{
  "n_layer": 11,
  "d_model": 192,
  "n_experts": 192,
  "experts_per_token": 4,
  "d_expert": 64,
  "d_shared_expert": 0,
  "activation": "swiglu",
  "moe_layers": [1, 2, 3, 4, 5, 6, 7, 8, 9, 10],
  "router_score": "softmax",
  "normalize_top_k": true,
  "routed_scale": 1.0,
  "balance_loss": 0.00894,
  "balance_bias": false,
  "router_cosine_scale": 14.0,
  "init_std_router": 0.037,
  "lr_router": 0.000711,
  "vocab_size": 8192,
  "norm": "rmsnorm",
  "norm_eps": 1e-06,
  "tie_embeddings": false,
  "optimizer": "adamw",
  "lr": 0.0014,
  "beta1": 0.9,
  "beta2": 0.95,
  "grad_clip": 2.0,
  "batch_tokens": 32768,
  "seq_len": 1024,
  "train_tokens": 342300000,
  "steps": 10447,
  "dataset": "wikipedia_en"
}
Below are experts of layer 8 (counted from 0) of a mixture-of-experts language model. Rows are named gate (a neuron's input weights, with its number), up (a neuron's input weights, with its number) and show model dimensions 0-191. Each number is 500 + 25 x the weight over its row's rms, rounded and kept within 0 to 999. Numbers have three digits each.
Before each expert's rows: "mostly gets" lists some tokens that are sent to it at least half of the time. This comes from a sample of Wikipedia text that the model never trained on.

# expert 12
mostly gets: " Se", " Pre", " En", " Da", " Ja", "De"
gate0:496487485535506547479526502487492534507492520507504504538510509496476489563498505476473507558490474500477478489484489524501510538526496482495494480513539511507482516459480497484529529508513486472501499493521500512518461559513470535503484472531461472443464498520556483498520486485529468530522532528495518532476465494457510486527481520491478513451491488492499454482500502495505504503547443491530476516500485535508499499520499516521557521525437499509532532549506470515499504491470483480476524536461492541512500535545513507480476493563493506478485478472476492487481537531532458477
up0:486500462516547538476493477455485515476506522525497506525487450500557499486512491458488495581498448484499442533478481493498500486537499503458501488512549537528490515498485475474515527523490496484548512465528502502494512511516463565508490493477470475508497476523521512488512502432499506499475520507509487514494467509504509477531502546555487505486498526499498470529496524497513451534526439477484475489515483524473519514547506526494526487499493507496531539516471486486499481516523507518487528531479517461482499440531474475502490477527536530507537482524501488465495513516502463492

# expert 154
mostly gets: " Q", "frac", "α", " M", "ο", " X"
gate0:474496512497486534483500531508494530499514469525521500518435438458523494514482474508491462498555491531480494443496499504503486496513497470533525494499482531501458536511522512513492512517487462492452482467510488514476508517472553515466506505500503492516511483514510527506506512490492487525500540585460536535470478464530456509484524506493494473474474517531492509473508514482542498499505492489559503509484545531501540495496500531450461507462509505471492464488508500467470522495480494498503514471526489509516489549561505524423502515469500518500531468516536505524492527515517497487
up0:478515531498511531538527529515470481544506429505509483505526430494520487534503481503501489486495502519486482465520488517507476485475518454495466499551502548523465517472530500548451513479482464532471484486480501491499488497528526542485513489504471514505537484513535511492466488500504519506523522556498513506518505479491451495487532494466502481472484493528473562477509522453529487513522492511526490452505523469484541503517499532466483543484521496502481449467536474454499514518489497523494519478493502538530500523539515508469512551464527511511512472513516517508474457482534514484

# expert 101
mostly gets: " Born", "DST", "disambiguation"
gate0:526518505500503453534494488497519436527471482498531512522520497496454479460510511489484477507482461511486521481536517476530497482510516486489509486454560519483455521498498480513516540452473480464548509548481482467485497518503492513523529494536502502434501491501551543487512462523521501473518507477452522468517526514486503506521538543519519506506532466504488465516490473486533570482499493485511502497495454467468509436510479527482484532523449522473505506499497531480520489488507498506479530545501481507492513485477529480489502558496514458529504498460522487509511477486519508492
up0:510515517485510471502478445494486451534491518494482525525517530491477473473521470493480497505547468488524488477526506498523481516513535505478509474464536492471506493501472542497519498482482496485551480517543510533520525489494497527499517531516508485438503509463487529475537476504494529497466502508504488493492509511495482492517497544455515498529554496487484469445525497471485501525478469476536499517499518480499476435528555557497521551538497563478518513498481513473503527524585517519493500552493496500471474470473522500523527507495496462542500525491481478500516531496510488484

# expert 39
mostly gets: " MF", " FW", " DF", " H", " RO", " GK"
gate0:512530502470519519497529514505519495443524527488504499496540489493514536499520477525489460537480475533522481515512506489443561471523506481567520512485498503512503491528523505488509510508467547531455503547493478470481487508477476474529529517502486530520578493502495528484580522508482527528495511526486487508534556499461520507474504477515498454483475487507466505503527480518508489478497530488482485518454498523508526500503489489517490531506486470529551516508538474468515507482527510516448507502468559549503511499491506501471529482477443511487494533487518511475473490487499502474
up0:457464475506499508531538491501502532473474474510523497536438504503515476467513460480509536494483530484517498515505494481515469503493508507499482501487498538481493506452498499517482483493486484492500483471458521528511516489528503496483503517454497481520471541513476499511485440471550449480502487466548516517536496541535455470511480517533496523542508500455484449487463500473502491496510429491438526479527506449486489570468490512469529490492501473497487485489481475465456479492515514501482506491544468529473522510458501493501514532473528525506491490500503469539532524501517489494

# expert 103
mostly gets: " during", " During", "During", " After", "After", " for"
gate0:483462536490504541514549491552506530467563495494512478499500511500522504478445481496514496498552528512494487502546485498498511511475515552525515537482516526520526455521516506500500499486482514533508463499489505510482505495487442471521498461485537499511454506519497523497520487499493501485479523492472484466505509503515487523457473527493469521507493502475491510499502489458452498521521499499519484519526464487485510508500506519482503501543537512489509496417480474491501523494528521488465520495518535489494459431419495504513521476511527524508556494536480502482542521452487558519
up0:489469491525470506503484458525498457485488450471492491541447533484515477486466528483541493551547477535529508474539519495541518520457518520510535510475466480501503490531513472499471465521509493496482519509513535510485510468492471483523498502490537498532479545528513521499462516513496461543480507523467470486474479509489499467501515444488513545479502520514508518473481502462495503501510459483504537469483447491474555522476475493488500505536455497489477484495505532455526488508505511493501474467525542472505500476499483522526532517475516519560495482529483504465537514485498553522

# expert 143
mostly gets: " Synonyms", " †", " Spouse", " semi", " ;", " According"
gate0:497563506526510484469516463501455509487520473485513504506510522524484514524513541523527501516492523479433513488514496495499490508477506488504474501498455519518515503490504484511462534524437498448529482518512518555514486532530459512506535530491529527506482524545506495536528481474563503479476509502517512532504485519482520483493535515479445470491518535481530524493508481522513489493480548466498520525499500496499510505484530525532562516500497494523473469497496504459510517467496526471484519502486455503476516449484507507550492523485550474444448505499487565498508515533508486491
up0:500547461538467498535517477503498487433517485526514551490450522527492507538478510493496495492499498494511488530522484495507467480449515527502456539531497491469488531512476490504479484469470488463528513528499490517512482519464464516505497516517547504507512527581484486497494491498520463511514516500487541494519512521532503493489517524485473466486476496427513487503481507534486461491486551484495497514495510473492470479506541552492546513487513531501524491506467481473504539500504544491484550543502496492491505480542466520527504537518565487465466530521505481489495517461532494502

# expert 34
mostly gets: " have", " has", " been", " had", " having", " they"
gate0:508502516492513507489482487495516509550529502482528499481540501514560472487509483548479485512488481493514485502536524454440480520491503513533492465507472457499538484471501532491477528516572527461505526503534457485493509489486499490504491472484492485520499487510476489468511516463495468488580471487448516468537512473549494510484493505536515562466506505486484461499495531485529530501515495482538527500530520508515537510489463485569517450493493528528497523487509499498522576510497504522512488556507519510499495523480547494489512495521492493512533504505493553509486495498519495497
up0:494508498525536473557496491457486488530500492481557543512544487485523471489451498512497499517510468466524498476526512449521478507474513513513518481497485510497496477470506484549495482529526535475442499513487500498468506469521525511520515479518462500534529499514490505443495508466513507502505485467471520484534526444553442490482503519491500516457543478512504516505521537486537487477533512484507519474534488488539508506501470486538494478477482530543488512506467518476542568521472504485511523512465535516528496514454503505513488553478479513520503503510489529516469508484506451534

# expert 183
mostly gets: "In", " In", " in", " into"
gate0:491527547509522525503518511503506508506520511498486516511498493530515510472489458505497509443476523500495533469485476531499503531535501487525520530528498506538500483541513455495514511485473488512507495502481507460459497489514535501533495487524514510480518486493535455490497477435442545523498536467470466490478548498444495483508520500502472509458498476477484551503533514495532532495476511507494496503523533452440532483474479519472498474483488528534496520454508506440553466507511527514470529483485515492491510486436513474491481557470542488498494489498514457529543498497490489511
up0:527537454468484496515489479480517483498492492455474460514500503562457492531524513508490490524474548493501470495518505483506481488490489495508463494514504501524537478452534535493502525509480525450482503521496505477495495483492468480494461476511466528472492523489496562499513504500492497458490520460494485542511521508496532502498525500503482540524513487471471510489481500528484522478527479516501526455450490494538502494485518506548474513463499505492528496521492504481463473567529466491503483513515470510509523507499516496424519508445501525520495511459526534529456505551481578528

# expert 80
mostly gets: " consists", " cre", " consisted", " wor", " originally", " consisting"
gate0:501507502492449458452517518535508488477530466518479482477516494479493513485561543494555498472526487496480505510495479490518454505469509494518496474503452505494495489491462523486508456473474488508489500516484534509541493493469501493475537437505489492520472521554481562477490496527492481482507506502493557470546502529481483478533528527459510505509515466514524489494499488500465500491505548527503474481480483476507539526450566518511555549513465471489473508532479501497499456487532506510442493501515529502497522496523496530504508472494496531533523509468533535497504483475483503482
up0:455497489528487502533477457459477504484520481542505504488497527508494494465541497527499485499528504500486508522478478511494496490511550471477479534474518511537517473467501532525472507490511526527516464477446468500472446494505511517481495503449526510472522500479540504493500506507512467487484505519466528448468505489516473517518503513511522463531515498448479525489493469497468512516494517481497473556482494522485457493514456545564448459460464447538510443520521492527460498520474496489525553515495507523492505487506454539481504480485511473510464501508510544520506507498503511525

# expert 137
mostly gets: " located", "Born", " born", " formerly", " lies", " Rural"
gate0:481507472486490476437462528500530507522465461471497457501510499521489492475476468463476479515538530489517494504527527531529516497497496467508513554520518499490579517501502471507467471515522497525495450496521531498498507487472499538519472519481492465534498477499499495527521500508503457502505470509499506542500441466470493528469486515467517524474501531492511431523466477463516524519531502531481506544536467526532491521530502491482461498472503512517479535544510466508509459486477499538498533485470472502547527534525482531547485499505468512494493507504477503548522486514477508494
up0:504502500487464416462501447510526513444524504518524480537513530504504553516521518437482477513517488502504466505537492502496492515462514507522495530529519434507517485500497485482530498497488496498497447478526516468485532501500513482515489497494499511503512497478469477481499443513507467459506487485515534479530473493504508545473453539498498501501533535515498480490473479487490507517520506460505500559545474503521535563481520487502467511511497521491454538528469530482496521505514507507496532461435496515519501528527515518470498475547484527495529489482530496488455493502502536481